config.toml
num_hidden_layers = 13
experts_per_token = 8
moe_layers = [1, 2, 3, 4, 5, 6, 7, 8, 9, 10, 11, 12]
balance_loss = 0.00286
router_z_loss = 0.0001
init_std_router = 0.0128
batch_tokens = [32768, 65536, 131072]
Below are experts of layer 9 (counted from 0) of a mixture-of-experts language model. Rows are named router (the router's row for the expert), up (a neuron's input weights, with its number), down (a neuron's output weights, with its number) and show model dimensions 672-767. Each number is 500 + 25 x the weight over its row's rms, rounded and kept within 0 to 999. Numbers have three digits each.
After each expert's rows: "mostly gets" lists some tokens that are sent to it at least half of the time. This comes from a sample of Wikipedia text that the model never trained on.

# expert 47
router:477513510444485497474455505509525497463483504488504487544528527486538537479521512519496518525472508508498508490498473495503485480497522484488476538530476525533459505510493493539519565464512512478450449497507474474487496466488512483488468551522511474469476490435508516486496487540504486483
up0:513494526452499477523462474541585481518519479507507548508488506510533502484533507531469493509519551491477509480486536498518515480536504499503497524449504518460428519499501461491497493446532505483488473530537509516470463475533530472488492497525491492537505516554512502508507474505486498496
down0:530528556531496503516529491501503504462495509546486492542501514539487477470487500452470509501527507481479492528486497493446514481472495513528486498514543534476493495477502519497505463507507497509497508508507502511493477482485513454524523507504474497536479553513510494479496489492513519538
up1:453501536513505497522515511526503494527499519517475489529525482545514479469516527485521479491514500514462492449562454458509486511507464489476490436557496512476511526516501473484485498471520472467546468447538474484531456479482502524498509501463473478492466490487513483505545470497510500479
down1:463509504530516508505482484476480498486512507499532512508514498534496461528532503495466472453471490534465501541509504500494483510521470562538500506487492535501504495527521463489474466478480533536499545514499492472500486467475481493505498476490424527522498498525535520514480468483578483486
up2:463504474492446499481491501515504443500492478502503518461534559525507538488488512500492516512508584489501469469512493467515518522470496477514522523512510549525498457532473519506493494509496494544495494481487477505515467465502529492511532517528517509550494489548526459465507499506520515502
down2:522549499513501541524505521474492504474524493470487511464501478477453553513485528507533496523484530490523520466508522491510465506515518497523483508517538494532508457533483509494502496522489531525512543450475487506513512512526491513464495437462473497508500476516487502508496509499503511485
up3:499504503524490506502511484495485543539496468541510520497519490502490498531471486503503531438505503462503484509511479498552501527529507502511484480513504472506453516521535515497537480488507491499486468465513479518469537529502513518533543530502470572499487556472506497480490524508490460524
down3:464497498516490515513520487484472525512498485523473483529452510505505464500498440526518514465514469547515521499481464521534472522520500491493489515509544513473470510520533518514486530490556518495503478498505462542489553504481502491479543539530494516486524529492501488529490493500536503517
up4:499487521505517505497528501491429541472503499543482462486460478509579513472497504581500518466509489465453487490496507531527503532449499448548492540496525501532494540532521489470509524504462501482508477509442483496473495502476546500471496524496521506512481521480504519481509534485548464507
down4:485503485456536505490563492490468468505512496495472516490526501480490522507495517514548455508488521475523484480495472498524505514522522487537544520508480486487493535490483493527478559514522568473498512468485517482468507506506568484491554492527482561529507473510541526511508502479483520505
up5:498522516485521474514510518498490450494513494465486519553511485480519530486489484509510508478446498496519510518504524469535507462562457501477479495506493474533507500466526470505474553533531532487506472488487501466521444454495492543502484453512471494502488475460497483517516489497536509484
down5:455460423496566493519466513509502518482526468486502494532504522512514496531506535471471500506491511471510494473531458495512481516507513533538512483475472476507510468509469490472513508528509524480536515491483491484479458488507541449527482438517448542488443502489509530486501515465502480498
up6:480518503517503523471490486482473462479474546503476527508477506516545494483547516547520467512521491525464553502503486496507521484490529472484498539506502516497449482472513497533479548476548504501481532536492486502514501498481467468497497534506506502455479503470469455517488454516522492448
down6:470498490498526477513519515502504497494521482496472509456491507449515516509486501521488508483432465501492483518476492540520543521515526464528464481511504493557506535496513521479508510507501522480477512518508473497488490471467515531490508519534486507511500503491515492503494497500497514492
up7:477494523492507490455543487504481484498508520507503508509498482517503464486542522486542471516463481496483503485471491534492523496496495485495518508489473485516517511505508519549451496461508475471482493488537478494520513503467524472517518527492548453481509453493487491495523525486510484489
down7:527475504460544511522513515497468489485521485492532537481499464498520526510516443517503493434496515534471446470505489485507494476466532490469556491493503453467479544489489446498502483463475459484493445505488496539505511520546492508490463479494460504488567522463534504470518458522488474495
up8:496517498481541464511489506488495506519522523499493530489516515476481474468507441488468526484479498514491478519502520517461516470512500440523501491539486544510490442469532459539455551472480501502522481499543496460494476487485484471510515491537480468468494495502488503497517472526550476516
down8:464478503474481536471491540493508501535512507513482537467453538472509484512473498521508455485512493520538484536523502490512496485454493516524500504454474511502497467546472497508495500495500498518505516516479504472497551481548505535517496481477478465460472483456514464461493543517488508459
up9:503515458528497542501458485480521505491516462503464514475480531527506545488478480502518474531495520473481504542536474510491470490514524498487523500472546519486503483517501462482509453482525481507536529505520446513490500529489573466525486510516543499471479481462516485460514501538533522509
down9:493516478503506500529460522486446496484565499565505566484491492503447535466483524472521470514524516517515518496509514501506497495531484548508474515493483499494543522531480497531508438510515514524456528506490489487495500494485484483505515472482514471505588490460514486464512473526484505469
up10:545458493477508490519471508440509534433491468487464500536525485509495512505492497510439500496480478481495517525547506474516533495494478457485510500484527495502505522522505494532520487497516493488545523506497519509516500493444481481497449551484482496491483530505468465520480507463539540537
down10:474516521495482518490521569463459506522525484498539533511497531533467484511452467520456504465546479505480528547519504499514505475473468467502516453483496489485483494496532539523466524519486458493506519523523496516468555526499485494470518491505550471501487476534541486459467493530521467487
mostly gets: " MPC", " =", " sq", "Scientific", "ʼ", " Sch"

# expert 32
router:498516491498494540489475542489505473500482433522466488505492469487496483516524536536525525482480505460513459478473530508519472493405558482498485460504540551536479486513502516478515557513488460492514468523504502485520499463513487519458500502472464513472472450481495525542503495489548477477
up0:498517481534499475508512521498524483492463502522496541485516520537553515536500518508509536510497518499517491502512528498519504535498545485522496487473511505480493508494482526490489484497511497479485490501497494486510542484533535493468477460554523502502527495518508485490489482468494493498
down0:520480480525473502483488503536468477494506522509498487558507522488495501512470496503515516487542526476514488483496506544471528490534483552488505511507452481451502475516512496511520502487487519469478483518515564507510476484505505465492467488501529514534536506486505495483502474529488523544
up1:520457543463506509484498473508478536523524489543477493507469529511493458452502521506490550491521510512508528452505483469487519516484531477487544490485502524461500531492530473475452487510443499503490514501468510505532482513515487475519526491515500485471515513495511549541469450459497474504
down1:498458509510550465514484491519540556498469541494480483487490477476467510515501453523490521515473491499481503531499470473486542493484528475491499519514514490478496470524491542487492494531506483540481495467476499513500462478487488502504481492522479507511470497482511468448536458498503470523
up2:478497538511500495507570485458522512528482473517502529520491566495497516470507509513479509530507480482491526490481479514523476529455514477520550509493512517476499485471475495549481526508501514473476509524482493516529520450531500504483489544563430494519506516511531525546476450503517539503
down2:484473529512514494526460497508477518531493501496529493474490499511514490536485497528501494510491500481470506478524483479554478474505464502461497467523500537480421479524473529520507512553484558491522439457514450511496484492493497499482488502486481488491494532491520458487506533496543483467
up3:547501523508488498479472508466542478496482494462495523470491522470517495475526520493489519479474522482524478449498495483522505510494520500561568508498466523485475500480538536537484548501507462501514487478475491458482511501468519489538479508514478483529455516491530491493463489459497500515
down3:517466537515519492429493527454514520495488518526503497472511506547475507554511477487478503505505509519536514461533476487542485502529534493500481503516535511521527491487459475495473496502539530516477544476496475469480514458508559486516511513497521522444522502508472456486495522531504535485
up4:482481504497483490483483487461461520458490475509472515499533477477468500475505538490542453497495470495501495492517471496476497510488496495504493505474467548490492475458547506556425491532490540522485488519499515494492491494496489492518496465511452472488462559462474507543528455505506514496
down4:511547524483483479466522501491496480516503488470511496497508517501459527516490511519507478511530485521503502537532483519508514466511452538518534473447495496500495530518470492462476553496531491486530543505476474495500506521538521509538510500484488483505556512494534499549472500527519477513
up5:505503550501502484477456601468504513525488503515524460495482514521486499465526501473534466507515511484506481513505513506510506507506490482506463524480533461503534495498525517515511512437511494506486507477487520525523510467472491497508515481525536538520464484502519491554478490493507456519
down5:521531479523535521464560492473480529535511499466516565458523484512493523506536511481455517495497507451491529510466483474502519496527488545545516482473511500506465525482545523486468478459474514483460532512515489511529462440483463489485511449474485528520510535527489514516517557511506497503
up6:533506524473489481453499473462458525450484454485464501487533535520500519485520478528515496516481506508514483538528514490526499528482486515472473481481491473486500539503504526483472524496532494502478492502488514459431491453454535547525492475491489518546450540504535517478509458514527488554
down6:515505520468495524517497487482505486500499519494489538506512544488469531500482543499487492521544489512496488464493484495507469489536512525513505488494551471493551504482472519539504462528513518489491503562530464446493452500464528493493531508469441484473444518457495523508501516469530473482
up7:505510477465466499447460529553537454431521500497488512500492520484527550481499537517485520479469479474502471524537507505461493517533499472478529460521512489533505495506508521483508537485500494465477479502453490462470535463484490525460530505474510534511477510507535499490503494518468484533
down7:483498529472517494480488510514532505476489492489489511514462520477527503553473518529514499458500506495501484481455469495455546501512438524486539462518481477513531526512532556491496482530499472484493504508497431486472457517454506481561545439463507522513474526505520489452490496456438491507
up8:498503486522508509509465525482464529510537503493482451523488512472464510489496508487485536523508475503465509495474493478492476522482506514480467494485513505500516464437507496490505499477528499484470503438549496455492502522474528469465540515499486517522488514512480473478501497495477504530
down8:509468508534518515490492521505479460541504533515526561474524484520507497470459492533532481529473485483492522472515538490495510445528538506529473494505515515522476493544492500463530500484525477522584493486520501489514513476472483520483503496549499520511483517484445460509500494520513533510
up9:471533497564527521486506465538478482499516504512502473495470484551487526461532483547475484532504518513434478512456502479472544489502471478568509540519482476522517527476587490490445534482504490486548503499498485527508457498492466488533493487477481524508457525487455539475476534530447481517
down9:501495483485532477471543526468481483518497505464549493469527471500486508480449517499488488530505490476500569512493528417508459486522497510496480526505486525514533517465484519566542536505516505471458515492512518476525520490559485474505498526498522482470520473504517481490483471505502483498
up10:472469473527499501515493505483503507516481483506473477520511510512534480498482501509470541563486486520503515487507456483559491480511522454506527445480538544519495483503462486515498471480512507480519524494494564496506500476486496536502500498485495525492477518509518463507496459480466487476
down10:486506500527479482497473489517473467526504502502489487518509494509487465467506501539476539562518449498502494512500502500491513502513525540504538495527489462491451529498491486543549435524481544507523547532496547480536489492509479470501488479461492507458499475547487486530480523561484486506
mostly gets: " many", " several", " Many", " Your", " You", " numerous"

# expert 39
router:474500513477460524478483521491522467489492507492465484503539479513512522525514508503468546525477477489561488517501503533530511523513534461526473516527505527526487498462501527528504526495555495552484500514515469480446467446490497503507480527506533496457524495468532498485506445501511507450
up0:496498488486474498517475505520481501494490511495471466533495494466556470530510531473504513455530475466521522518445527518467446543548490505471510482518504501559492459509511495521512469449500504475511491499480477439505478446531466515524490511494527483513549497542488508494488470504475520495
down0:497488508525500534462502528488484505561492511513472488490468480478507483518474484487518477524472518479512489491482511456486488454514515493477536481501507494500475503508473479503491487459501483457492480499507526518489511513544549508541475526502507522515491529493526500481509451512483497511
up1:488451502500477472490556533457528483520533488475511495471530508513495520480486516497505516526524515508486494512489454499533489518511510492469499537511508466491520490505522478512470524509454470506458481483512461463494533498497533447440477459519513495516521481474538441529496472487543510526
down1:486481466488500479516531484473516493473490490533542541493487523479486491481488521493499455514511541515470497503485484517513470515519476479529485507501534425505536511509479493536470446498457509475479494482503507502487505466470493547525502490494474478544473501521510469468532514497454520461
up2:480460461518512537502508549479459525497482587492448490456525528484497512492496528510495497471508506525521488528456494518524531456465486455486477454480499551474496532510478456568544472507485474539490486516536503455456449510469478481491524487530501464494530497484504494485466512468536504504
down2:475502521503463513491526500519499464493483481527478475483497506509492546504518508486532495517479493460495461493460503480483504496499427530522484515507483545497508512503566455510414499493460478512531522466512537503522515529525546495482521513498499498515499489491482477473495507541499509524
up3:486526483510484532526475497552496505476520483471480472506515517568493460498467493504489484486496509505538474497474509493456491545502511500470497499521522518504479504469518510500551523495467468531459497511488515516443516483512511492507459499499494507515480548544519517469561505483479500518
down3:493540501538486487530493465511492501495459523489471477497483512487475507462511523448451504492483470525477486492461508507515524498510491505537525512486491506409528481512493511466537461528507480474488513502510508495531503465524508464486534504507479499496478493527525513484555510482487485450
up4:496520518505506526534515527485466487530515522491533468500474543517509527517491486458452522505538483488487453500473537502496502513481569529471434529488493528526468512518509478505502530508540507493430468487484510550510492529457491487476504529508494494473513530477555512501516529517454493486
down4:514495513498550528529461520472499460492506487495486470479501465525480494471524472476526542490549521501458524519478517505509511482491505499502495489494467503512546460516508480450510496480539458499485522483512516510491563489496521503494527543506523533495530501525448498496509490498513515476
up5:524524538502496467484498515473478486474557485491462494510494520479469488456502491496529519486496485514513487483536515473467441521492510510521510498520502549477509510498528490520489467459464496486466507527513495499465479524540509490503474507526508496497487503462554497495459527503514487506
down5:501503507483522528494474531508550510500495537486489515492520520481458444480491502504481529539537521464498512498497440514491517517486495494536534474498503504523505564481477503452499485502520501529463537490519505459486495554453487510503476471516473458514467538481439437515511490482517481508
up6:462522487494477526515474486506490469526504493486492505503506471453525470511532493499515501501479536476539506525522491478493484490470538481496462510511480509481469500495494530462485466448511475455498487528518526482465467478496496508516507512524505479556478522475513499484493492459496518501
down6:504463487515504515522470474508482536504495497500510467520498478479491521496518496496460515490494538496503487495482518523533494520491501527526484475519474463472521524483487594517527489505467535525482506532455475483486503433462490521507515506538522482545461504496483471474450478451467504495
up7:510496495529486488505538490516519528466509474487492475505510480520496494542457519485455499509473475497575504547515499512519505518522503454526512541499522534520494472518505533525541481509493510496516476533495538464542521510488539524519504572517478493502439447496480472469510503482517513480
down7:492507472481478508516511499508481484474516550488519477499518478493471506526482491518448521515504536485508539519506443496499481482497482532518485515476519496510469474501517507510498517515522534505549459462504529481477518535489521484508498470521525494520510525485471523481508451521517472473
up8:538502503490542533503485484543523482500506500491531509500485503496526538478544568500500511439505476458483506490451514513448498543530507436484474530509545482483518503493534490483527489456513511538508498480534462538472480538495457483474491550523527552455538526512481478540480464465489503516
down8:479502521477520539480493493493474514520536454512481487453464467530497510516495507483514520489526473495497513521489497511482517517495529483467497481509469505467510526510504506493513525485483476555444451469531541549466484524500514493501507493496533480472514516532496466460464480528514517506
up9:499466554507510439488484487479504481521510516483461513517475476520529520511558544519499444495483521527483524450485489515559486551506502462484524483472505516505478511480504467512531498479499443457526473511545488501506505474477535482465522496524520523470514475470500531553470459524536505497
down9:549484494531452468504502502494505528472479490542497473480488466497468496486491498502453536503529506523522459502495437482477515518513536508493537514499465445482499477467495518512486493479504526529442483485495516504500498529490484466513468537495500484514476474482502516469540491474525440471
up10:503520522505507467515494500491498482525546500483505495472520509469503503513516526529512535509483497492530466555546499455535488528490477503471518509510542486485459526502535494478474506505533446497489521555506480485500484525492476471519518478517533514489502536506527527507491519536509510509
down10:521549516490514521478502476467486501473517487472469488492481508520499485512506479497473464481492445491487496505505473447470482488474553433532510516477468514502555494561507500525484518490501504535548487494483527483495524505484511523522474538524509503535496487474496485551519423486458523420
mostly gets: " MPC", " Sch", "Scientific", " McC", " Mont", " Far"

# expert 41
router:519476476476460487488480510496515482460492457500527498515544505478516516499541517523529495500546498500552512497492485488532516544500539492507514460503495522548465507448499523458538511517489494500498462506523491472513509509490510494487485550523496472461482520464538519501530467505455482515
up0:485508520506486508523528510483447502470498464472486465487538512488495491492529508549506540500499491503517496499478491531494528488479501488517523539540512492542505499508489542505523491495496482490442509486481476510502505511549472508480458467535501434500478458463502494469549492513514473461
down0:502466478528519500481483481533452481519460481443438477468498522517498526477539485475477450496509500509482488487479475502518492500448511502528514515424474480478513493517515488467527519541487433493511477466498501505531478494536487495502505469511462474530469513503510523508476516461485517473
up1:490488501478507481480521516529483491491418524533508512527494471549480506478534512526515503516520466530454504495547479522508508526477465505497518493472540528511548523500499489533495482528466501465511538479510471499515501508527502523497492527506545472461512467486464489484530534448470510442
down1:517471487564482525502491448506479485497488500498476535490510502519510471532521564505531484510486486460509515527510498497541497493523531491544507486526472485498492468518510507496500494491505513471513538502537452461479536496481496469512529522471479536536491520517485488470470524500487467487
up2:535525493542526480528508536509512535498496519499500514487496503504475492499488478546508491511497473516514521521481533506508546555505499500480521509509519456520470519477497524466526503463508508463486490502508466491518477462493481501463498508520477504522451497521479478488480506491497480504
down2:474526501484479504496542530497510485542477501556498499485489509484497515523505479477536516512531523519470499448525477456528482494513507476519521472492498529539507506497518528529518498513500533470518494508518503529507486487496551494537453442504493499480521463508537490504499500538502541538
up3:478460474464498492477476484472553506474521470512525494487526515509463486455549456486533505514498491499518529522511541493509483519501446538512516516501466489486543508505506513527522470528495516503478493531470558512478524502465497493498489514501502525486496516556517467518518487481502473517
down3:515499477559498530502525508480506489497513452524508477499493456505508527509474507519499439474496494494504517503500453487486483485488482495494510515480512461495503550510486495524517509507492451518551479502512533549532527475478540439492503530468512498487537523510521486464504535494501487470
up4:515467505476473485495488525507448494461520514476482497500550517461534487499468525490513482491555496509509491499533486509511467479474488469536530488547480458496465495513499545514524491525456480443545552468488475501513523550512525559475501493535521426456519507495499531514526535465535496522
down4:467492503475513536486509504538502510561522473508477508485490547500530488487483487502518469493503495482511504480504522500486489477495477491490517493489482436490465495484534499531512507533487496492525471539507505459495502491521519474439524502510485507485506453505447497471470487491511482457
up5:497484510502488473515485516514522462504471500470502519545503487522531494513548501486518456520491477483498482479499466501491515472488474460539480486493533526517482497496473508548529505496471495482489477454485487510523500475488448522549501490500525459467464487459512531488509510517487514480
down5:485467500480523513477506481501522492491495484493453501515521456529518507499490519492546511457501524501492511496482486536543480456537514469486509459500504457468540481518508544519476508484569522533524504497480485553451513518514493513543518454524509463529492476501524524488498517448493494497
up6:484516496495547523484519457526530494493536439477493503529546513474506473471524509586498515532488472513460528462519489524499452519489499438484500485502481529504476449497455484475523500540482518476493509505503445455499529534479493518500487507492545517516442509496546489487527468519455472489
down6:489524492528479470462560487496500539504528519474500495471465483487499458521477501508494487496508518464545503515492508510501482514464487507483539514491510516468507483495544492556527460470487499533510484461515522525487512511501480538484484515490505483507529478497461461462498513516543582498
up7:540499511485480475488508536530537512517469463492485490463462446512517494522503510571480488517508488502491466506517475522516512468524512481463502465489505518532521530498545516489501491486515455537491543499469558496489473491500497518471511495497447484461489504470545495510491427488509489505
down7:479532508518530505444505492472539533512505544536483508504498467495517455485511483564508483471515513486502490500498503516519520540506504510509487537471488506526521476502467474474496479494482508470554456532493541497542517539504491484513465495505532458484526502500514512534515510509457497491
up8:497499538475450472469496455468523500477499513490506508522480560492475522496505545537487510482490528493492520493489549501490461506506497468503520513536492513489462518526476510501473485514507526511520496500507466512478519490474500463507462486497541535518529478468487493489508448485492478508
down8:496517475511515480443505506488507484438530502527525507454527510515489482541477499485508524483553497518501509498473480479525488504502472533520460481510505504533516412533529492502494492481516482438471501526509469461495507507483506489480485548508500455480477481466484497500487485501501470523
up9:487452491527489489495464507467558497526467473537515560490487502477446478485504494508528541476463476502520457505506492522507501491500494490521502490491519501494515504535500519508502487481524505475465479507549505456546485515501526519490513538515542517529486531527552523492499498489458443485
down9:497522551449454481445524507493505481444444489467491536503503493520494491499518497496496485527481476471478519472491497542532506487488491521488486505509507484556513508502535507471522527527485506483485495480484496466487524494533548437485469517526472483511490473516538507528513486465495511528
up10:507517490488485500491448521525504458512519469514512530450487545515480547482509469536532489513477488497499491509489510483500525512502514519497523520451506501495464472493490518491504488493497518477513509479505506465538489470498513516534536499522482522544482563517522518491527514482498489490
down10:503463490518514550471467514482552510491523495491477523489518498512532485520497483512452527511473503467487523461503491518521474537503523447517492474537533469514458515536521467527475473483460499528512515516458452506517496436516471536469530521476518519494494535538483499493523465505477554472
mostly gets: "ʼ", " Dream", " Gö", " Cal", " multiple", "Scientific"

# expert 44
router:536560511452444477493470486523524467469529492477500526521513454483505551498506499516478515519488465492501489476491527514521478513496490525493457528521537525507474512456514495505480512457510468486496524489518489473467490502487495510513492499510504513490507514492490495505544433483459507482
up0:529530469471492514494519560458508480511455461509526495484499511475491481500527489502486505515498522471453485492476471507530542506512502431507504502519459480491509537504494480528510506503553477498488509495521504462465513523513502491487539459488504496508513553509513474489548524488474502495
down0:483522505496500463504459482481513485497487504467503472500474504450504466490480473550467508497475502502533524495560534515472510506518537461469484545513503497509485518518492496517476500511511472435469506443476490504473482519538455475481503497478473503571520485456485463448503493502507512451
up1:498512518466481497483507468496542495493507500516516500467503482523495503456456556439520506505495509459501469506531513520499476504490508508493520519519496539511538494443441502486508514520453502477509524480483487484518488494444529488458488469491477518492470504492452459495478525506478454489
down1:519446494524486506503495540477540551493493494510489509511470491433550505475510482518492542490495457494522460492500509482536516498454516517499502491472528535474537554520537460459516488494524477527496490511513535444498475496505485479523489510480579518517511516461520524489486467494511551495
up2:529483518535500505502502512508482499514531517512456487536535513543510531468471499546487503483491507470523504479462497471527484490460489481474478449530535498516464501488541504527501517463511501523501461471492481477485491530498486495448478508487456516513497540424484482493498444479466493518
down2:468523492525493476519471514480501535564483531549534484477501517534490487508531522485482506485449496534452499511486528496467504501537484513496483503508516523497524460507501487504489529501487472501484452503479519523531488490503522460520513545499518485477468508546458551513492553469503498467
up3:541520531497539507489470464492479492456466510508538520539487500457455477497466505543526486501474481509505497527574531483541529489503497478492501461502501487468469562503509480499484500490463515485480516469516475527502442476487519533502515482477470512490468492466500523526516518503487514505
down3:489542466481504518509500494539504507536494513501461499529496477517484476497506521518478524529499501487524563517495540490521491515537497510500492477486506538481516460488543488535508462462477566501524518510468500494486491519475519516494501526517479493470493489545495507481504490491476546475
up4:559495512447472459504508500526520506461498492561506523503519509497495514492540519515460536493479449452507499504514486475479502504478485500457516500530494525498518478512495471486521530493493483509535488477488488523491479521497490479515497518479518541489473520494462453483510467489455467473
down4:498500475480512456466500534543463497487450528516562483513521539499495521487505504468503474519523502500508479497517499498508473538529472502536515510534473509480464472497518505513484505534500524509471524502476475443562463533520484493502467491468473450497507509472487501543498491476487523497
up5:526453511501530493459505536526527484499509501528472491501473485491492512553503489451511520506467542464523516510443530526469505529498528489495486513506515497503518497453539506459529520462568514515535477487513497498563481475482514517492477547486488509513512481490581456508528516496462483533
down5:477449506484462470519517526551491517470521473508457449517500495521509455508514483530548510486507509455480479540464487495503485531432506518512537495514480494479510515508490530467520496486477487453497514480511519519542497503504473517545483540465516495544502530568512512496523527470548518465
up6:511487459492480511499507517482504528450478531458539500498475581497513485491452481486500529477530469514502516547522510520527461484514515463503490508492477495506550469500487490485506566544459489499514480514511521502533505443514501514544484468440494460489503473465502515485488474504499458524
down6:543524501479493527512492479482511493538478524496526524521471524473498523506504518499473493509513511506471504458512517462487495480475466461509503494496495526534531544496529481466511521514468480522510483505455530486484520511514515484547496527535478491452508476474475535535488487504489466449
up7:540495504494490502490511481461485460498502535528475499483523503480497499531497498513491477505508485508491496502544461499527514540486539493528501514511497508512494467498463468518398502514498511517509448495505484478491464520508476512482483489471510511482492509474474489528534488492489512477
down7:453485512422500518472502478483456512487484501542476490501524492518533473528477502508472489485527492536493523467446473475501519515508500491474495517536445497493501516504520500493503484421458520504489480524501482483507481530503519502518485460503467465504514496510440563476486532481507490506
up8:447542502476532529486466488491483509484495505513502516456505503473488496483512491548497483456489490516511495498492492535544555479459501512512482462533513508521518515481494519478506496528540473486526490478549464503473483496472490516524449506498464488509485501478496469448506503501508523497
down8:457482523532519533491439478472488540486492545480499464469508474539510513482498478538518498479556513486541526503493503528529549497488517469505474512508482514536516549455463569528498516532548490513491439499499471518510518534483520501511517501494516497511508500482504467445476515515504491527
up9:522498453480494520519509520532472502479497496484503460507471486506501534494500455504473489449520475490463556522534521468493541529508501523496525478456528481475485453526475490512487490489512510492482500503508508471497522495519525507484560504519497485513515520479481528456478501510489520495
down9:483508500551498508504462512500496467548491507539462485510491498521509530484530486560488514507480505526536474491473508526489526525532506505480511506475516468506513524484512515505492473509528459487523436558535507486470510524510466499486549492472469477499533493475512490533513509494535503541
up10:496486469508462499508527451491548480506491550481497588495490477532513514518504507531488509510520503514510500477533483479489496514528485507478514475498553517512486503499502457480484528498482503529501484473495476482485522504467507467489491494543541508534509499505459454524514478472521498511
down10:492523475479543482486455524491538498493500510464542460490475477465494514460493545500499446547450505542494531477491565489444547444506500520461509499494520504530478485497462512498460492503500478538506459508554564499471516544546472456505538481485474528528513516530520442498432499506499495552
mostly gets: " =", " sq", " Mont", " Eb", " McC", " Haw"

# expert 55
router:494530479489523474448486505519522474499502450503453508496520505466502509515538535530498526475500515474492492534484506504492490499509532481498521459531509535523496494454534556484498539515536509508514472481503518434488475485475469525461509532490498511458467507495500491518488497487511463480
up0:474510499507523491508479494519529486483490435508507474507518500504515451513552525447502550506487511473494520492497496512477491511499489490483524514479518495478496471484471466539525460476489465538533506531492489524514490458522515487466503516505457514458463485517463553506495526543496527529
down0:512472508466490520518503494491518520497487543528470510497459476518498451530494464509498470491492505516503520477517541465555461556467482552517462488490515452523505488502538477517500515485491583451526504458500512490487442488511506448512457489482523543491513499478490483468465534500516559522
up1:516537514485497517497487530502465512542523506501479537486528480484481492536510491531516498517518502480460521480472513492490511523499523507496493505481528504516495488513502522485484571445518480484533465487521490501525472515500512495476514498501523487469527533479489486499484508487501426483
down1:487471523500475495431523496508506495526500544489517524480484463496508537474509507482537498526472487514476488484473476459451498506502479513510528529504524489474540443505548505490493485471500526482451514519484475464523518557478470539519493439512521480539523457493511517488487470477513492505
up2:511456473515490555537499504481513504496479483534449512544492491482523454513501513518525490525479466490512508489512519504489456517507478503493519525517500547569467503512470494547495531519511491524533537500493484490516450449519514519513518504485514505499448522447503512506472543505502478504
down2:499485495517457547485562496499524490474497510475512545462514486506563528491483508503485510502443499490530475523494499532483495471526506524462479518489487495535566493516561467462477535507485475476516504455510482482499497545497504478523513508521499533508509499526461506487455495504504548497
up3:500531507528528505467459485482480509501521503475547515476532474490525496521504529498450563487490543487497473535527466512484496514515503510474488493513503515502482496471484539488454435504502523505475497506431483470447491526511521526492468487504501503521452513475491453470495489500512498513
down3:524488453494473523493556548525534456495493498486467461500459513498487479500487512482516491541510501512507470529500547486490524478498465497497536541502511505469503501510524508544479522505510457521461482484505526529507491455511531485484515488514521453494512506502506531558475541516511466525
up4:485486545488504521529499489533530488499513477508484492457510481473532499529513529526531503545500489511481474479495462519521509464507491478542512451523517492517523532529467529516509520528515459489531421508499515488487526460507512505479482509498471577515512510535537508506522462500522503487
down4:477498482526537494515479514488489478501510519490513501477537521499516483520481477516464506478484458536471504493460521508488547474504538485522491486439488507513488488505516461446552478527502482528460495491475437511502536495539511506510535525489486520504516505555543484478487518532496467442
up5:491508480479531519516489509443517530508465515488458480479513494491483456508516506535494457473500420510530518530468494533465502490521516506512501476448514508514522509524532501492499499501510514492537466508545471450464486490499507517461495493471524509512470489519547481496488497492510496497
down5:485508499463534524473519470498505529526461505540489481561530524501476521483462496499534493465539439476514495526509455473474485467562529529529490524540480505486538518494465493504497472505522505491473526514501501492482477506499578498489566504543465516518514523492468547547500494451480483539
up6:527501548457486500462546445498538524457501555495467514504473483490514474500517527524475525507526480512496497515507519485482484516498486457517560484529520527502494524461572456502545499495514488462517475517498475529486449530474522489502484528513521530483519469483512494519506489467536485516
down6:490546512495517476485497490512521525550491510528560529475506511460466462522518509520573501552507504522463515479603474506474505508503490450498494483534477474512518461521495470450489495455489488476469469519492485551534464498477514499513493544477537541536465534496542480505497536475477459480
up7:497488515508529460447525468469529510488562520498512514505540466466510505490512515499496532536491499521486532491511529526471500499525508475540543507505504455497453487498525534497550472514471486534491506507525494451494467484505503498498479501509489465439481482482477470496519527527515506531
down7:512497509484580489482503517497493499514479510507520481508419498502479499528541511537484480452478527533482524511482534506519503491539486505494514489503486479462480505541520531473492455519529496484443484546514505519518487469506497598530466517490466496525498513467481475468506508515480493457
up8:510485471476478506473520491512492523489495475528473483515485478470510494489478483551489502493508505481501499514520557502509488550509504483486527482516491502476515559494558551484516512484458480498491486442451502470485532489507481492529534498477480501497505464501498491496499470506521494516
down8:491470471491492527511481501463514504498537480502513513490480497513540513486496538488511481527505490508513494452477531515531521520498498519521516490507479495482482518506542528507524490464506496514499525529526491553479480505489458507476499503569457452500514541472508486479481503401500468490
up9:508518498488507471493489494504492504518486491503462498505524468484512517489488487514471503480502521522507540458519496532502492493503495524481451523514509495494485507490465505500509490492479509470475501463516477500499477520440509506491472481495543533487479500505505475542511470543498466451
down9:519466474525482488515450493496471524497507499501465489478486504555517490462522476485467434527481492473523543500513479512483441515503517463486509563508528521496517501511525498450545494510464514478463460516503505482537513500474468447529480499526502469476508519545517499481478501538527476510
up10:517543482474498501506458499472501508502482461501498506533500495500511523494440526505498479478487478524506493521497491510522495489549504472541489525488503496531535486529504529516528491505490504478451512501484501546525485509520567553515517523499497500479476479492506505500507492548500505512
down10:478475513512492533547491490489498494496465564521498453471475464520490477501498476543475512483517517485522523463533537527511481513490486443494473451492471514518457512548494511509529532459491473563508524500495484537479500485514488483474533507497496544516543531507486472497439472483519464508
mostly gets: " water", " equipment", " Votes", " training", " health", " Candidate"